config = dict(
    num_hidden_layers=8,
    hidden_size=448,
    n_experts=96,
    experts_per_token=3,
    d_expert=96,
    d_shared_expert=128,
    hidden_act='swiglu',
    moe_layers=[1, 3, 5, 7],
    router_score='softmax',
    normalize_top_k=False,
    routed_scale=5.66,
    balance_loss=0.00335,
    balance_bias=False,
    init_std_router=0.0164,
    lr_router=0.000888,
    vocab_size=23015,
    norm='rmsnorm',
    norm_eps=1e-05,
    tie_word_embeddings=True,
    optimizer='adamw',
    learning_rate=0.000733,
    beta1=0.9,
    beta2=0.98,
    max_grad_norm=1.0,
    batch_tokens=65536,
    max_seq_len=512,
    train_tokens=338700000,
    max_steps=5169,
    dataset='wikipedia_en',
)
Below are experts of layer 5 (counted from 0) of a mixture-of-experts language model. Rows are named router (the router's row for the expert) and show model dimensions 128-191. Each number is 128 + 32 x the weight over its row's rms, rounded and kept within 0 to 255.
After each expert's rows: a language model's description of what the expert responds to. This comes from a sample of Wikipedia text that the model never trained on.

# expert 6
router [ 99 102 134 108  80 147 138 114 185 124 166 129 148 149 200 130  91 137 124  71 193 143 110  97  93 175 125 149 184 169 158 155 147 129 107 130 130 212 167 162 103 164 182  75  80 108  99 108 102  75 124 108 170 179 115 154 133 121  86 105 138 160 149 124]
Unit conversions, row breaks. Opening parentheses before converted units, slashes in units, degree and minute marks in coordinates, and line breaks in infobox lists or tables, as in km/h (47 mph).

# expert 45
router [137 126  92 105 131 119 116  80 126  65  74 147 155 124 113 108 105 141 147 144 108 152 137 132 113 107  68 108 120 110 108  66  81 149 150 150 141 211 129  73 116 127 131  73 180 125 149  78 153  51  86 103  74 145 111 121 127 100  53 120 137 108 211 102]
Foreign name pieces. First pieces of split foreign personal names, often after country codes in lists, e.g. Nag in Nagy, Moy in Moyá, Ronald.

# expert 9
router [143 157 121 145  82 118 135 116 154 124 179 127 162 109 134 104 136 124 127 117  58 118 157 139 100 144 131 128 161 140 132 120 104  93 127 132 151 150 158 116 118 150 125 111 168  92 135  50 129  75 116  74 120 126 101 128 139  82  91 141 134 126 200 164]
Table cell pipes. Pipe separators and spaces after scores or win–loss records in sports tables, plus some year digits and first names like Jimmy, Bobby.

# expert 33
router [118 116 154 137 203  65 167 122 110 141 129  97  84 101 139 163  95 156 129 123 126 120 153 132 135 166  99 116 130  94 170 131  97 175 105 159 104  96 158  74 185 119 114 157  87 132 125 146 140 115 125 125 127 106  96 118 120 128 131  70 151 149  76 166]
Mid-word fragments. Word-initial or inner pieces of split English words, often prefixes, such as int in unintentional, rat in craters, ref, dict.

# expert 15
router [ 89 104 124  83  81 186 126 122 150 160 131  69 113 170  83 146 155 135 132 140 152 131 121 145 139  91  54  68 114 120  92 108 184 140 120  63 120  93 131 102 150  33 110 188 120 120 165 114 154 133 142 128 136 106 126 159 143 189 145 153 108 141 197 173]
Function words, auxiliaries. Conjunctions, auxiliaries and adverbs mid-sentence in prose and census text, such as and, or, be, also, were, than.

# expert 51
router [146 106 173 120  77 150 129 127 140 103 174 120 117 154 100 112 119 129 149 114 115 162 144 181 150  98  74 136  87 123  89 103  83 148  85 127 131 146 152 154 150 117 112 165 137 145 139 143 108 154  81 129 156 110 152 149 129 193 125 126  86  64 162 169]
Verbs, auxiliaries, prepositions. Words after subjects or relative pronouns in prose, such as to, was, is, not, would, can, by.

# expert 0
router [159 184 144 175 147 110 134 109 148 122  65 111 110 137 101 127 144 164 132 132 144 114 111 106 128 134 163 159 111  96  85  81 137 157 144 123  71  85 145 153 160 137 108  98 119 142 173  97 116 107  83 117  96 170  93  75  92 127 128 175 146 122 123 127]
Title-word starts. Words inside quoted or capitalized titles of songs, films, albums and books, such as The, You, Love, Who, My.

# expert 18
router [107 161  98 101 138 120  98 107 130  84 176 174 133 110 114  85  80 144 158 107 141 150 171 168 129 103 120 154  85 127  94 100 183 125  75 115 191  75 140 179 133 138 104  92 131 101  96 174 148 147 129 144 160 152 125 156 106 125 133 199 101  92 166 133]
Of after nouns. Mostly "of" after a noun (census of 2000, end of his life, Republic of), plus table pipes and slashes between coordinates.

# expert 4
router [145 140 144 177 107 135 147 148 149  81 125 145 166 166 170 169 142  84  99 164 123 155 129 114 142 118 161 180 129  93 164 118 126  89 169 167  99 211 116  81  89 145 105 142 117 110 112 104 120 152  97 132  83 108 165 141 112  86 136  95 196 152 166 147]
Table and list numbers. Digits and numeric cells in tables, scores and stats, plus enumeration markers like 2) and 3), e.g. 26, 29.5, 6th.

# expert 60
router [189 124 125  92 111 156 182  77 143  87 163 135 163 154 151 191 159  76 117 160 126  79 172 102 111 151 133  63 135  91 120 106 135 108 124 161 163 145 135 134  87 195 136 105 139  97 111 103 152 100 122 113  83 138 140 156  99  81 105 138 115 117 138 159]
Sports schedule cells. Separators, spaces and digits in game-schedule tables after venue names like Stadium or Arena, before results such as W 33.

# expert 23
router [189 110 111 209  94 174 152 102 129  78  88 143 171 164 133 185 123  78 113 103  89 120 189  95 105 105 104 144 122 120 133 124  93 109 165 142 146 171 163 104  88 165 172 115 127 111 125 157 143 110 127 118  88 158 117  96 106  81 110 155 176 110 174 140]
Listed-building table entries. Tokens after place or building names in listing tables, chiefly the space before coordinates, plus million, Cemetery, Street, Hotel.

# expert 14
router [140 182 193  91 129 140 161  91 138  88 100  90 102  96 156  80 135 106 110 186 189 155 196 190 146 148 109 187 119 175 125 182 140 111  79 152 145  89 130 150 106 185  97 107 150  95 132 105 150 146 155 154 165 104 196 137 100 165 168 158  70  99 135 185]
Month names. Month names in dates, usually after on, in, as of or a day number, e.g. on May 3, in August 1914, 23 September.

# expert 31
router [ 93 159 116 101  79 127 112 109 164  76 116 147 161 131 134 158 120  83 133  84 118 102 148 157 131 148 107 166 175 138 149  83  59 157 169 125 151 200 141 116  99 167  97  77 160 163 106  80 155 129 152 113 130 149  82 140  97  95 106 127 109 103 166 138]
Line starts and Thai. Pipes or dashes opening a new table row or list line in sports results, plus Thai script characters and foreign word starts.

# expert 41
router [126 164 176 114 124 105 127 132 133  79 130 128 188 101 118 129 156 111 110 190 125  77 175 134  81 118  94  91 185 126 131  42  89 115 162 144  99 229 107 137 110 182 128 120 155 123  91 135 122  84  73 117  91  83 121 170 135 142 147 130 114 136 181 126]
Table cell separators. Pipe separators and semicolons after numbers in sports standings, discographies and statistics tables, plus year digits within those rows.

# expert 57
router [152 198  90 184 106 137 161 145 219 101 126 121 127 136 115 109 135  73  84 145 134  95 159 114  95 138 106 121 139 102 145 102 104  83 187 123 111 151 150 104  88 158 123 115 135 139  77 119 121  77 119 131  90 116 102 188 140 144  93 121 188 134 161 137]
Citation and year digits. First digits of page, volume, section numbers and years in citations and legal acts, e.g. pp. 190, c. 48, 2002.

# expert 24
router [133 121 144 141 131 159 167 111 139  79  83 211 151 163 140 159 140 104  91 107 136 147 142  99 160 110 123 144 175 121 186  69 100  96 193 117 147 181 113 136  97 129 128 147 142  75 108  80 140  88  98 115  85 123 133 159 115  76 134 142 128 101 212 102]
Table separators, unit names. Pipes and semicolons between numbers or scores in tables and route lists, and military unit words such as Squadron, Battalion, Brigade.

# expert 53
router [156 162 153 125 117 161 163 135 120  97  98 142 158 173  83 137  75 133 143 105 103 149 181 114 113 154  76  76  92 129 106 127 137 115 189 117 172  93 146 116 139 193  65 118 117 142 115 106 173 156  81 123 137 116  75 137  94 153 123 157 133 179 184 115]
Possessives. Possessive apostrophes and s, and possessive pronouns his, their, her, its, as in parents', Women's, building's.

# expert 43
router [133 158 184 142 169 114 167  83 145 102  54 116 109 142  85 153 147 116 148 143 101 135 147  94 161 165 123 149  98 128 162  95 150  97 172 156 156 146 120 140  73 134 159 142  99 182 136 113 121 154 106  80 108 148 169 140 120 128 140 169  62  48 157 116]
Name endings. Final pieces or whole tokens of personal and place names, such as Ashley, Anthony, McClell-an, Sl-ory, Wall-is.

# expert 22
router [171 138 148 114  90 116 154 166  83 130 111 121 142  74 129 169 188  86 139 123 133  88 147  81 177 172 188 111 141 108  99 138 123  76 138 154 108 118 153 150 148  70 124  93  84 142  98 117 100 125 117 137 137  98 169 166 172  92 153  77 132 149 184  69]
Commas. Commas, including after quotes and parentheses, that mark clause or list boundaries, usually followed by and, which, but, who.

# expert 12
router [112  84  98 118  99 135 124 137 151 148 136 105 103 102 125  68 147 150 167 136 124 154  57 142 143 152 145 140 116  80 125 113  92 182 107 106 171 161  90 174 157 149 178 185 134 167 138 133 159 105 181 138 126 139 138 117 116 149 100 162 142 139 186 109]
Verbs and particles. Past-tense verbs and particles after a subject in narrative prose, taking an object next, such as signed, received, handed over, called.

# expert 48
router [145 154 149  91  70 115 117 153 116 139 148 164 120  72 148 104 135  63 102 117 145 126 154 142  90 116 138 103 146 104 171 196  95  99  82 126 127 109 151 118 117 133 106 161 214 142 126 111  92 168 148 139 191  86 152 177 179  73 141 108 144 162 172 104]
Table headers, structure. Pipes, semicolons and line breaks in sports and election table headers, such as Team, Pld, Votes, Year, before a new column.

# expert 29
router [129  91  97 109  90 121 165 126 174 136 147 105 116 106 138 101 155 130 135 108 145 174  84 131 110  99 176 101 157 101 121 142 111 127  85 180 142 174 110 116 191 135 152 174 190 191 118 144 141 168 138 190  96 151 133 129 117 145 135 129 187  78 125 113]
Passive past participles. Past participles and past verbs after was, were, been in narrative text, such as released, played, held, constructed.

# expert 56
router [146 125 175 154  88 106 117  97 139 101 115 131 190 147 135 106 161 125  54 110 139  96 101 155 157  86 110  81 167 128 152 121 108 113 213 102 125 181 155  95  99 190 158 142 151 111  80 109 123  81 160 144 150  88 101 163 170 104 153 148 161 144 150 100]
Election table numbers. Digits of vote counts and percentages in election and demographic tables, plus the in running text, e.g. 156,755, 16.9%.

# expert 13
router [165  95  86 131 136 163 113 131 150 180  78 125 129 102 131  92 185 169 145 157 115 129  78  97 167 126 184 119 140  71  99  90  91 183 166 134 186 146  73 120 167 125 137 187 175 181  95 135 144  98 143 125 136 138 152  87 145 104 119 129 141  99 129 161]
Action verbs in plots. Verbs and verb pieces after a subject or to in plot summaries, such as get, keep, find, and the ars in hears.

# expert 25
router [167  99  76 142 146 142 168 131 107 186 176 149  65 144 144 172 121  75  89  86 152 149 111 157  68  78 119  91 100  98 153 190 126 143 117 137 167 189  94 152 141 117 152 123 186 146  90 188 142 166 134 120 159 117  86 162 144 159 101  85 122 149 157 146]
Table header labels. Column headers and labels in election, sports and taxonomy tables, such as Candidate, Votes, Turnout, Species, Country, and Labour hold.

# expert 52
router [123 164 149 128 192 141 120 118 149  89 108 131 118 104 102 133 129 143 120 157 123 160 203 129 114  91 148 183 159 126 176 192 181 220 119 128 146 111  89 115 145 132  66 194  99  62 163 142 126 101 123 112  83 137 112 135 106 207 140 150 108  81  68 152]
Mid-word name pieces. Middle word pieces of proper names, often Spanish or foreign place and club names, e.g. Almería, Vardar, Menezes, plus Tamil script bytes.

# expert 44
router [121  72  86 132 146 136 108 183 155 163 154  79  99  93 102 116 155 137 137 147 121 167 109 107 133 127 164 107 131 112 133 123  77 161 133 143 145 146  72 153 171 145 158 181 159 185 145 145 123  87 171 154 133 146 127  88 129 118 129 121 142 129 158 143]
Verbs after subjects. Main verbs and participles following a subject or relative pronoun, e.g. used, located, began, relies, stems, hosted.

# expert 36
router [102 187 156 153 151 143 106 123 125 121  86 119 140 175  59 126 167 200 119 160 104 133 115 148 164  86 105 129 150 114 133 124 161 171 142 118 135 125  95 118 181  79 103 102 111 133 180 101 151 123 137 124 129 119 105  96 110 113 108 161  70  71  51 124]
South Asian name pieces. Initial letters and syllables of South Asian, Arabic and Japanese personal names, such as Kh, Raj, Na, Hak, Z.

# expert 58
router [139 166 149 143  71 159 107 154 152  76 160 137 178 164 178  90  91  79 109 136 124 107  89 147 100 137 112 124 167 140 146 161 146 131 134 167 120 160 163 113  98 171 167  92 130  96  86  69 151  82 137 139 162 129 137 158 138 131 107 124 145 108 182 180]
Times, years, headings. Digits inside song durations (3:25) and birth years (1999), plus wiki section heading markers like == and ===.

# expert 50
router [130 150 128 145 198 154 138 116 107 141  74 107 125 180  91 126  99 171 144 134 100 170 104  96 144 126  88 151 128 142 134 114 103 164 152 136 179 102  69 110 148 125 114 102  97 140 152 143 154 140 100  83 131 160 144 133 107 135 134 155  66  69 110 101]
Foreign surname pieces. Inner and final pieces of Slavic, Central Asian and other foreign names, e.g. Sav-och-kin, Kud-rat-ov, -ović, -ski, -heim.

# expert 42
router [110 161 139 109  90  86 122  53 154  85 126 153 147 145 119 131 160 144 133 172 153 168 112 150 180 116 101 163 123 128 133 106  86 158 146 122  65 185 171 156 100 180 110 107 195 104 128  77 138 115 125 146  97 125 129 152 153 100  97  95 147 173 167 116]
Brands, years, election rows. Company and brand names such as Sony, Nintendo, Xiaomi, and digits of years, plus pipes before party names in election tables.

# expert 30
router [132 129 115 149 107 118  47 104 141 181 152 106 170 140 122 126  98 180  84  79 178  67 185  84  95 166 104 161 163 119 176 101 161 140 110 110 179 171 123 103  81 122 163  44  65 124 118 127  79  91 160  89 119 163 164 149 132 152  87 100 179  87 122 121]
Digits in codes. Single digits inside long numbers such as NRHP reference numbers, CAS numbers, ISBNs, coordinates and measurements, plus Thai script pieces.

# expert 8
router [107 134 185 116 121 135 133 180 134  75 158 135 194 134 168 181 173  65 125 112 160 126 147 135  98 165 153  76 140 101 184  82 107 131 122 125 148 174 123 179 135 125 120 167 202  93  77  35 101 103 129 136 105  93 112 141 190 155 172 173 165 153 160 170]
Infobox count fields. Plural nouns naming counted groups in infobox fields, e.g. Number of clubs, Past members, plus year digits in career-span ranges like 2015–2018.

# expert 1
router [144  86 165 150 127 158 177 162 107 170 130  98 125  80 123 110 181  86 113 185 153 125 168 195 154 156 163  76 149 124  70 141 112  91 130 162  66 128  70 142 134  88 108 147  98 125 117 108 103 119 111 133 115 110 139 157  93 153 192 166  79 154 133 139]
Clause-linking connectives. Commas and relative or subordinating words that open a clause, such as which, that, when, where, however, and time in at that time.

# expert 63
router [154 158 161 108 145 111 160  95 130 127 135 137 158 136 125  55  86  93 136 136 209 136 135 164 121 185 133 176 111 192 124 104 126 101 113 100 128  93 179 143 111 192 153 116 110 134  95 166 126 126  97 127 135 116 137 121  63  82  79 161 113 108 210 147]
Day numbers in dates. Day numbers and the space before them in dates after on or a month name, e.g. On 12 October, November 5.

# expert 40
router [104 149 152 161  92 118 159 107 183  77  96 155 138 140 141 139 167 127 116 139 121 175 124  82 145 168 121 160 128 116 144  50  77  97 192 148 133 207 131 138  79 166 140 131 111 133  86  92  98 113  96 126  48 123 179 148 136  72 118 151 134 112 170 106]
Subject pronouns and name endings. Subject pronouns he/she opening clauses after time phrases (From 2001 to 2004, he was), and final pieces of foreign names like Ortuño, Salgado.

# expert 55
router [151 159  91  61  72  89 139 118 138 155 141 165 162 100  80 140 144  69 136 114  79  81 116 125 124 159 125 141 132  88  97 140 104 128 137  66 159 127 148 115 137 180 126 166  88 124 146 105 163  46 123 153  90  81 138 122 139 183 139  97 157 163 157 170]
Articles before education nouns. Articles a or an and adjectives before degree or school nouns in education text, such as a Bachelor of Arts, an A.B, Public.